Weights of a small mixture-of-experts language model, trained from scratch on English Wikipedia: 12 experts in each of 9 layers.
Below are experts of layer 3 (counted from 0) of a mixture-of-experts language model. Rows are named router (the router's row for the expert), gate (a neuron's input weights, with its number), up (a neuron's input weights, with its number), down (a neuron's output weights, with its number) and show model dimensions 0-159. Each number is 50 + 15 x the weight over its row's rms, rounded and kept within 0 to 99.
After each expert's rows: a language model's description of what the expert responds to; "comes after" lists some tokens at least twice as common just before its tokens as in all text. This comes from a sample of Wikipedia text that the model never trained on. Tokens count by the router's weight.

# expert 8
router:61 68 53 42 42 48 28 67 32 76 78 39 44 73 65 29 58 28 66 31 24 55 44 70 43 64 43 36 45 56 36 39 57 57 48 38 59 47 73 67 56 44 42 43 23 51 31 29 52 54 45 53 42 44 71 38 20 53 34 57 80 56 28 77 25 77 65 46 51 42 60 47 70 40 46 32 29 53 46 29 41 36 40 62 54 74 26 45 61 56 69 63 60 55 53 64 19 69 33 42 71 41 67 57 46 56 53 35 50 41 65 53 45 19 62 44 15 70 45 45 33 54 24 41 70 35 53 63 78 48 47 71 60 42 26 49 63 58 60 50 73 19 25 43 40 32 65 54 28 65 44 54 65 57 31 53 65 35 44 37
gate9:53 48 20 20 66 34 59 53 63 17 51 42 76 57 24 44 52 55 50 24 30 43 72 30 17 48 58 74 47 60 42 21 54 60 73 27 70 62 29 50 52 58 38 55 63 67 40 31 32 63 28 49 35 57 38 66 55 61 46 51 28 33 84 40 54 60 52 64 23 44 57 46 42 70 58 34 55 51 42 42 51 53 74 54 62 45 69 49 39 37 53 62 43 60 54 49 59 61 69 52 47 47 43 48 31 70 63 45 91 66 23 26 41 43 58 79 74 47 55 32 36 63 60 56 40 46 55 35 66 45 66 54 42 51 18 80 61 63 63 55 35 49 64 49 37 35 35 44 25 36 67 64 67 48 57 38 34 54 58 85
up9:49 91 20 56 64 49 40 49 59 57 43 26 57 41 36 15 50 47 47 48 49 58 64 54 25 42 85 67 37 47 16 34 48 52 52 44 64 66 41 55 66 53 60 51 49 75 32 37 42 55 40 39 56 68 49 55 41 38 61 51 54 52 44 52 37 54 64 47 23 61 62 37 38 46 76 37 54 49 43 48 47 57 50 51 53 24 30 66 25 54 56 65 10 68 77 66 41 53 47 51 60 35 19 74 76 89 48 40 56 62 49 30 47 57 34 50 68 25 52 34 35 55 70 54 54 58 57 60 42 49 53 71 54 36 46 80 57 64 74 41 23 63 58 61 29 67 35 31 39 44 36 81 64 39 56 20 22 40 56 62
down9:42 60 49 39 43 38 34 35 35 57 93 39 74 51 62 53 66 43 35 54 45 67 40 45 62 57 51 46 25 61 68 25 56 25 53 48 51 61 46 70 42 63 43 32 53 64 56 21 31 41 41 59 51 54 39 45 70 40 31 52 53 52 23 74 51 39 41 60 26 48 50 29 42 37 55 63 55 30 58 27 34 57 78 57 82 47 46 60 59 74 80 36 14 67 39 59 42 45 46 70 62 20 55 65 31 47 72 50 64 64 71 53 48 32 24 19 72 39 53 39 39 57 54 53 84 50 55 71 50 49 45 37 60 74 52 52 13 37 62 49 49 68 46 48 54 72 50 58 63 20 34 46 43 82 48 44 44 67 26 51
What it handles: Pipe separators, double spaces and dashes in wiki tables and election results, e.g. | Candidate | Votes, |---|.
comes after: "\n", "  ", "-", " |", "|", ")"

# expert 6
router:30 40 26 49 50 72 69 51 67 52 34 61 34 38 39 43 43 42 65 48 59 36 45 43 58 31 58 73 50 44 29 33 25 57 66 42 54 67 28 62 69 47 43 37 68 21 59 75 41 84 53 53 63 41 64 55 43 70 48 78 53 31 40 62 77 38 32 53 66 71 43 48 58 60 44 38 47 32 38 40 58 44 55 12 29 39 66 55 30 57 48 30 39 66 74 69 41 63 60 39 33 73 66 38 63 27 43 59 30 51 66 52 44 55 39 13 64 30 36 56 41 57 51 45 72 47 41 70 69 33 64 39 51 32 64 29 62 65 81 58 47 85 30 59 46 58 47 44 51 59 38 31 26 50 37 37 57 82 73 56
gate9:73 21 51 26 53 37 54 27 49 75 62 75 52 69 47 48 47 00 36 45 23 46 46 67 34 48 47 36 34 54 30 31 60 59 63 35 48 36 45 44 61 33 39 48 45 36 58 45 62 53 53 41 43 81 69 47 39 64 40 78 52 34 26 48 60 39 31 49 50 67 62 78 56 57 47 59 52 43 72 77 32 19 32 46 37 68 20 59 68 56 60 74 42 47 64 43 48 54 79 55 86 45 53 43 77 47 47 21 64 53 70 57 59 32 55 47 51 58 46 35 22 57 32 63 47 43 61 32 77 48 51 63 51 45 48 57 59 46 43 58 53 41 43 50 32 71 38 44 42 48 61 41 46 90 26 56 38 79 52 42
up9:43 67 78 48 48 34 19 26 91 47 62 34 30 37 35 56 57 48 36 62 31 60 72 54 45 44 48 56 77 60 79 78 48 42 33 89 48 43 29 79 25 59 39 40 44 55 48 54 53 51 54 52 62 59 20 45 37 26 47 58 52 60 70 47 52 53 32 29 38 63 48 41 19 54 61 47 61 43 46 53 49 34 67 44 40 64 48 31 40 47 88 56 72 65 76 22 50 46 42 42 70 42 58 26 55 41 36 57 16 45 50 50 85 50 39 40 44 38 77 39 46 48 80 53 63 34 44 51 59 28 65 36 28 53 45 56 49 40 44 54 48 33 62 38 41 49 50 50 70 68 44 24 28 48 22 68 46 41 54 58
down9:62 68 48 50 55 29 23 45 74 84 57 69 67 80 37 73 24 61 54 41 75 62 67 31 64 71 51 57 61 50 60 42 42 34 57 37 54 48 41 62 49 33 68 40 43 42 48 81 22 53 30 32 53 49 87 70 59 40 44 56 35 57 61 34 89 51 60 30 40 43 55 50 34 40 61 74 31 29 20 60 64 45 66 46 54 50 45 51 37 39 30 56 42 56 56 50 49 52 22 48 45 77 59 23 76 72 24 53 43 41 63 43 57 43 59 55 61 74 42 40 64 48 43 50 58 62 40 56 53 21 31 44 47 41 30 63 50 52 68 42 25 44 70 64 71 31 36 65 75 39 24 35 36 49 51 52 39 20 39 50
What it handles: Capital letters, slashes and hyphens in identifiers, abbreviations and infobox fields, e.g. HGNC, CAS Number, KEGG, GD.
comes after: "-", " (", "|", ";", " M", " U"

# expert 11
router:61 34 57 60 58 47 53 50 43 65 68 44 73 53 63 74 56 60 42 63 59 21 70 45 30 61 68 54 79 39 73 79 82 37 62 29 54 65 70 56 50 51 73 45 34 60 56 48 64 28 42 59 48 22 37 71 23 42 45 38 56 47 73 50 61 44 59 73 39 59 34 51 36 42 52 58 32 53 44 74 27 62 58 50 68 62 48 37 36 36 49 54 66 27 39 39 86 31 40 77 48 31 50 42 43 51 34 52 53 54 56 63 25 40 43 61 61 31 56 50 38 43 48 35 31 32 46 23 64 63 75 58 44 67 61 76 65 45 46 32 10 46 39 70 57 70 30 52 33 30 43 24 69 35 71 45 28 57 29 36
gate9:54 31 28 60 42 75 29 57 54 46 40 49 44 37 90 68 49 79 70 50 32 55 63 59 63 42 76 51 41 42 42 59 63 39 57 66 60 48 53 37 52 54 18 67 52 24 52 38 73 70 49 58 32 53 63 38 58 38 45 43 65 64 50 73 36 65 38 35 75 62 36 15 36 62 54 45 43 43 45 23 60 41 36 82 53 47 66 60 40 43 30 53 64 55 31 80 34 28 50 25 56 54 45 66 50 39 75 61 49 39 58 31 37 51 19 77 34 59 82 41 71 51 38 50 59 37 52 59 61 30 44 67 21 70 77 68 36 51 44 35 68 39 61 47 56 27 53 42 46 47 50 66 39 79 35 55 34 59 71 42
up9:46 45 56 51 53 53 16 48 46 66 50 70 40 48 46 44 62 63 56 39 38 77 50 63 21 53 81 32 41 00 16 72 61 47 42 53 61 56 58 28 30 29 53 74 54 54 48 44 37 50 46 36 50 86 59 44 65 57 52 43 44 81 48 72 36 50 33 47 64 70 37 44 33 56 55 74 54 59 47 41 60 29 40 52 63 35 32 41 60 43 42 48 58 87 75 65 68 31 53 66 61 49 62 31 48 46 80 55 50 39 56 62 62 15 57 54 64 56 47 44 61 52 55 38 17 66 52 53 39 42 60 65 62 50 57 64 34 27 23 62 40 43 54 09 60 71 30 32 44 51 39 34 53 81 47 46 63 49 46 43
down9:62 74 46 58 41 32 51 44 59 60 72 61 34 46 89 42 25 42 69 72 45 56 34 69 13 50 44 56 47 37 35 31 30 46 36 46 63 30 62 53 40 68 72 61 69 53 58 39 65 45 30 38 70 44 52 59 47 59 47 52 23 59 64 71 67 56 42 40 41 65 54 46 41 49 29 10 51 49 45 36 52 20 67 58 49 35 47 53 39 19 31 61 55 60 54 32 73 86 45 51 76 45 58 54 70 77 70 59 46 48 46 61 70 37 55 15 53 61 51 36 50 35 36 51 21 36 58 32 67 49 25 42 62 68 50 68 41 37 38 45 62 53 63 38 40 28 36 70 57 48 53 34 60 75 54 65 49 63 78 78
What it handles: Function words and verbs continuing a clause: and, was, which, were, who, plus adverbs like finally, no longer.
comes after: ",", " was", " to", " he", " and", " that"

# expert 1
router:35 31 67 79 62 49 41 55 66 50 71 45 49 48 36 48 57 54 63 75 69 68 35 28 44 27 41 55 40 58 48 19 41 45 36 48 48 53 38 41 47 47 59 52 58 42 28 76 51 54 59 57 36 40 49 39 35 67 62 70 80 43 27 48 33 40 51 47 24 41 54 47 60 47 48 51 49 26 46 27 50 62 33 72 62 28 37 53 32 35 46 37 23 29 42 25 50 72 62 58 59 76 31 56 56 55 51 43 35 43 61 54 59 64 80 40 42 82 57 35 70 67 60 43 24 86 37 82 64 46 37 35 59 21 46 34 59 38 31 69 68 41 65 31 36 47 14 45 62 78 61 57 76 44 55 49 66 70 72 51
gate9:52 59 60 48 50 43 53 59 34 73 65 55 26 43 46 34 30 60 25 53 22 38 58 64 64 51 50 57 55 12 47 67 32 53 57 51 48 46 54 57 26 53 53 41 29 46 65 28 80 46 36 70 60 51 47 43 42 73 59 35 34 41 69 53 32 60 46 60 61 79 52 51 24 55 82 66 59 49 54 48 55 68 68 78 69 27 53 48 66 62 62 56 26 42 56 35 30 66 67 48 65 46 26 23 61 62 65 37 41 88 30 78 68 47 71 49 40 49 54 36 52 39 24 49 23 13 29 70 41 49 63 61 19 45 35 32 41 26 47 52 50 30 62 49 64 49 51 57 73 41 66 68 68 62 32 54 35 43 51 48
up9:39 50 44 61 44 43 35 51 23 55 57 33 77 55 58 41 72 54 71 52 60 56 53 32 32 49 54 60 54 73 30 48 65 46 37 44 38 60 62 30 63 42 50 59 52 62 61 88 59 58 61 24 27 53 50 38 40 21 53 79 55 77 50 60 45 61 50 40 40 50 41 28 68 50 19 23 36 54 64 45 55 30 27 44 20 71 24 39 41 38 32 49 53 70 68 54 65 22 41 57 38 35 61 80 41 48 43 57 59 46 65 26 77 58 46 60 44 67 29 43 28 65 40 46 74 90 83 34 51 38 67 55 49 71 44 62 56 57 65 53 31 69 49 69 25 58 52 34 50 20 47 69 44 61 68 62 55 53 32 50
down9:60 50 49 26 63 60 79 40 50 64 17 54 77 52 41 53 61 29 43 16 45 43 61 18 37 40 34 47 61 42 19 26 69 54 54 45 33 40 34 70 66 72 59 33 27 46 49 45 55 30 64 48 36 56 57 47 68 43 33 65 55 56 44 77 51 16 70 47 24 68 40 36 41 57 65 43 51 39 53 38 43 39 48 77 54 57 56 54 66 38 80 55 35 27 45 75 76 47 32 38 29 67 31 67 69 77 87 35 40 58 54 69 49 34 45 55 52 62 67 51 30 49 56 25 56 67 50 56 57 66 33 53 52 60 45 39 46 68 41 58 51 53 64 46 24 33 82 36 65 45 52 54 45 36 85 41 65 48 53 41
What it handles: Digit tokens inside numbers, in table cells, census populations, ratings and page ranges, e.g. 1,386, 6.1/10, 657–680.
comes after: " |", "–", "|", ".", ";", " 1"

# expert 7
router:19 62 11 72 59 44 64 56 44 44 22 63 52 61 35 58 60 60 51 61 71 51 45 63 68 72 26 38 43 71 39 82 64 30 38 47 47 52 29 23 45 70 74 40 62 47 71 63 27 52 36 31 43 94 23 62 55 34 20 54 23 48 48 20 49 34 51 42 67 54 53 40 48 55 31 60 66 54 57 65 51 64 79 42 50 24 61 50 45 47 53 49 12 54 54 58 41 55 51 40 44 41 44 57 57 71 67 57 54 47 47 54 32 62 55 88 52 31 21 65 44 59 59 51 60 46 73 53 27 54 65 80 46 60 54 50 40 40 44 58 52 57 52 64 51 47 66 64 37 47 68 54 61 21 58 26 35 55 34 46
gate3:40 28 69 77 71 38 52 64 56 50 46 35 33 38 84 45 46 59 67 51 48 25 58 36 55 15 63 69 43 50 37 55 41 32 49 27 35 33 68 26 53 32 63 44 63 64 48 55 39 34 46 39 24 35 47 20 67 66 49 55 24 72 50 33 67 48 39 43 59 69 44 68 57 24 30 53 39 78 71 38 62 58 41 61 35 40 41 35 55 43 54 51 48 52 34 23 70 63 54 58 68 29 51 25 16 38 49 59 57 74 72 63 45 69 60 77 44 49 61 50 30 35 47 37 40 38 70 41 20 56 68 56 45 65 67 57 64 53 62 49 60 39 50 58 52 35 60 35 60 28 45 68 63 61 81 54 82 39 41 72
up3:47 61 32 44 64 63 44 51 36 30 52 65 64 61 60 47 52 14 45 78 51 48 60 40 45 43 89 46 36 41 48 58 49 81 46 35 53 70 51 52 48 56 57 63 47 42 25 51 52 44 49 64 40 51 56 51 63 50 37 72 52 53 75 58 53 34 30 65 55 50 21 62 38 42 74 38 61 56 32 56 44 35 58 51 62 57 59 41 29 50 68 27 68 57 56 53 59 14 73 35 21 59 59 59 58 53 37 23 49 53 32 39 74 41 00 46 70 59 50 53 82 53 42 55 38 28 45 69 56 41 30 54 73 34 54 50 31 82 60 72 47 44 30 54 30 54 51 50 42 74 65 35 44 38 52 62 14 56 74 25
down3:48 53 47 64 49 41 43 67 36 20 59 40 68 61 60 42 57 43 32 37 51 55 46 44 67 29 34 33 64 35 53 68 26 63 16 50 73 79 36 63 45 41 33 49 56 54 77 80 38 59 40 36 60 25 60 53 36 61 51 39 54 33 54 58 44 30 61 50 30 47 42 64 37 55 28 56 65 35 42 46 41 38 47 71 63 81 49 49 94 65 49 35 71 39 72 54 56 44 48 50 45 48 52 55 48 17 49 40 28 25 68 19 62 48 59 55 33 59 28 57 91 61 40 53 69 53 45 44 50 07 51 46 48 30 45 67 59 75 52 51 61 69 47 57 50 60 73 69 69 61 42 57 38 75 33 57 24 65 35 34
What it handles: First piece of a word after the, of, or a comma, such as co, res, un, inter, plus month names before dates.
comes after: " the", " of", " a", " and", ":", " in"

# expert 2
router:56 57 45 44 60 22 25 60 32 64 38 54 42 29 68 46 22 63 69 18 19 42 38 55 51 57 39 69 51 21 38 42 42 53 43 43 37 54 59 35 27 43 57 73 19 78 57 24 57 80 12 22 51 63 67 64 60 44 44 30 43 56 52 64 45 80 68 45 54 56 37 63 46 31 51 42 65 63 32 49 47 46 56 35 71 72 40 41 71 63 57 55 69 60 54 58 46 41 53 62 38 39 58 46 51 58 58 41 40 48 62 54 67 23 58 27 88 67 60 36 39 31 52 71 55 54 31 65 47 41 52 57 39 60 70 59 38 47 68 52 50 69 35 24 68 60 37 38 68 49 75 58 43 79 26 63 65 32 66 59
gate9:69 42 31 50 58 48 27 55 44 63 54 50 50 62 69 42 54 38 69 54 44 32 39 43 40 62 44 63 39 25 45 65 52 63 65 51 34 59 76 47 35 64 20 82 42 72 57 21 54 67 49 59 61 66 36 57 15 67 41 58 26 44 70 34 50 53 42 68 40 62 44 48 31 47 80 35 40 38 64 52 39 70 51 51 49 58 40 51 59 43 64 56 41 54 54 69 60 34 40 42 54 24 42 41 58 37 45 26 40 29 22 84 44 37 84 39 48 39 38 42 52 72 28 54 55 37 26 56 51 21 53 40 55 50 62 45 63 45 49 23 41 71 81 66 40 58 45 67 16 51 59 39 20 80 51 34 44 66 68 87
up9:44 74 67 55 53 38 52 51 43 36 63 60 42 43 62 29 43 60 39 54 52 59 19 43 58 39 51 83 64 21 57 60 77 47 35 64 34 45 71 39 47 72 59 48 33 75 52 53 56 52 50 27 63 41 42 40 35 52 40 47 31 30 51 37 71 46 65 42 55 60 72 62 54 45 78 21 49 39 47 65 46 36 44 68 71 64 63 73 45 58 27 55 88 40 53 62 61 77 20 26 39 35 32 21 66 56 74 49 44 36 54 69 38 45 82 46 54 46 39 71 67 41 28 46 59 18 24 69 34 75 57 39 49 39 59 70 74 51 35 44 47 64 46 49 44 49 35 30 41 46 66 36 54 63 36 73 33 63 45 81
down9:41 57 50 38 55 60 52 86 60 36 40 76 73 78 41 73 52 73 50 40 73 50 68 25 36 66 51 46 43 43 22 38 54 42 57 65 26 30 63 46 45 39 41 54 69 39 36 27 42 23 31 64 41 55 46 56 93 29 41 58 54 43 48 53 46 24 59 67 62 39 52 20 42 47 43 49 58 45 32 56 51 30 32 29 35 59 64 61 46 38 85 49 42 44 50 64 69 58 59 47 19 59 51 73 72 62 59 68 53 57 58 64 48 35 42 27 44 50 58 60 38 36 39 73 45 92 41 55 40 29 54 42 11 59 55 41 37 61 55 42 56 62 47 50 35 46 25 46 51 86 49 64 47 48 56 63 70 19 59 43
What it handles: Line breaks, paragraph breaks, heading equals signs, colons and opening parentheses or quotes that start lists, tables and sections.
comes after: "\n", "=", ".", "\n\n", ")", "\""

# expert 4
router:50 48 43 39 81 38 42 30 53 67 72 46 42 45 28 28 57 63 16 48 62 77 45 62 63 51 41 49 68 33 68 73 35 93 49 24 64 59 28 48 48 51 59 20 52 42 30 37 34 45 54 79 64 29 37 56 65 75 62 51 48 54 59 29 47 23 34 39 64 52 68 27 75 45 64 63 36 75 54 44 46 55 41 49 51 58 45 49 83 45 60 36 38 48 61 19 38 16 66 57 55 44 40 41 40 36 48 51 63 81 43 53 58 69 36 38 31 28 36 39 78 39 58 62 54 51 62 39 04 56 38 59 69 38 60 59 47 42 65 47 44 48 52 56 43 42 42 54 44 58 34 59 41 46 73 64 19 56 40 51
gate9:37 35 65 49 37 61 66 68 65 57 28 76 31 33 61 49 40 40 17 52 53 57 59 29 76 39 32 73 67 50 39 72 63 70 42 60 65 11 56 64 37 65 68 46 55 63 27 37 58 11 61 36 48 65 13 48 53 60 46 34 38 33 56 49 39 57 62 54 59 74 50 42 61 44 41 53 49 38 71 54 41 45 42 59 51 32 47 74 56 71 59 78 57 07 44 37 58 38 46 46 35 45 17 62 31 55 69 28 51 60 56 33 45 49 34 54 45 25 53 58 69 55 57 62 70 49 33 41 41 61 50 43 31 18 54 64 63 59 57 46 56 65 77 68 50 35 55 45 49 70 73 37 78 51 39 36 42 75 62 58
up9:42 52 39 48 63 15 22 58 52 43 63 48 57 52 37 73 63 69 67 39 48 56 35 42 66 60 46 48 26 63 52 68 55 54 45 44 99 28 65 66 28 54 70 50 66 64 50 61 54 34 45 58 31 37 42 61 77 88 32 37 46 29 57 56 51 68 34 57 25 27 59 19 88 82 61 59 39 51 52 55 56 49 52 62 29 60 71 54 58 34 34 29 48 29 30 58 59 75 22 40 50 70 34 41 44 36 41 43 49 52 44 57 72 47 43 69 39 36 47 38 37 35 61 72 48 37 71 47 32 53 71 56 52 57 31 56 49 58 22 62 48 55 70 64 66 57 46 72 50 55 37 61 60 30 32 44 38 38 78 62
down9:80 60 37 57 51 57 59 52 41 50 58 46 58 42 53 32 62 61 75 65 34 48 18 50 67 72 62 43 61 38 46 45 63 58 52 33 42 46 55 58 53 20 39 31 67 46 37 30 49 46 41 89 58 48 39 36 32 33 52 60 45 56 40 46 52 76 51 47 44 70 58 49 65 37 69 57 30 28 67 39 87 72 65 52 54 53 34 64 60 64 61 60 54 41 64 49 50 65 32 93 45 50 56 78 52 49 37 44 45 79 33 25 48 57 41 61 62 59 44 31 64 59 58 42 26 43 33 40 39 40 75 25 34 82 21 20 59 47 20 51 44 25 52 62 66 52 41 38 21 44 39 70 35 19 77 53 50 46 39 38
What it handles: Articles and possessive determiners like the, a, his, their, plus possessive 's in bachelor's, city's.
comes after: " the", " of", "'", " in", " a", " for"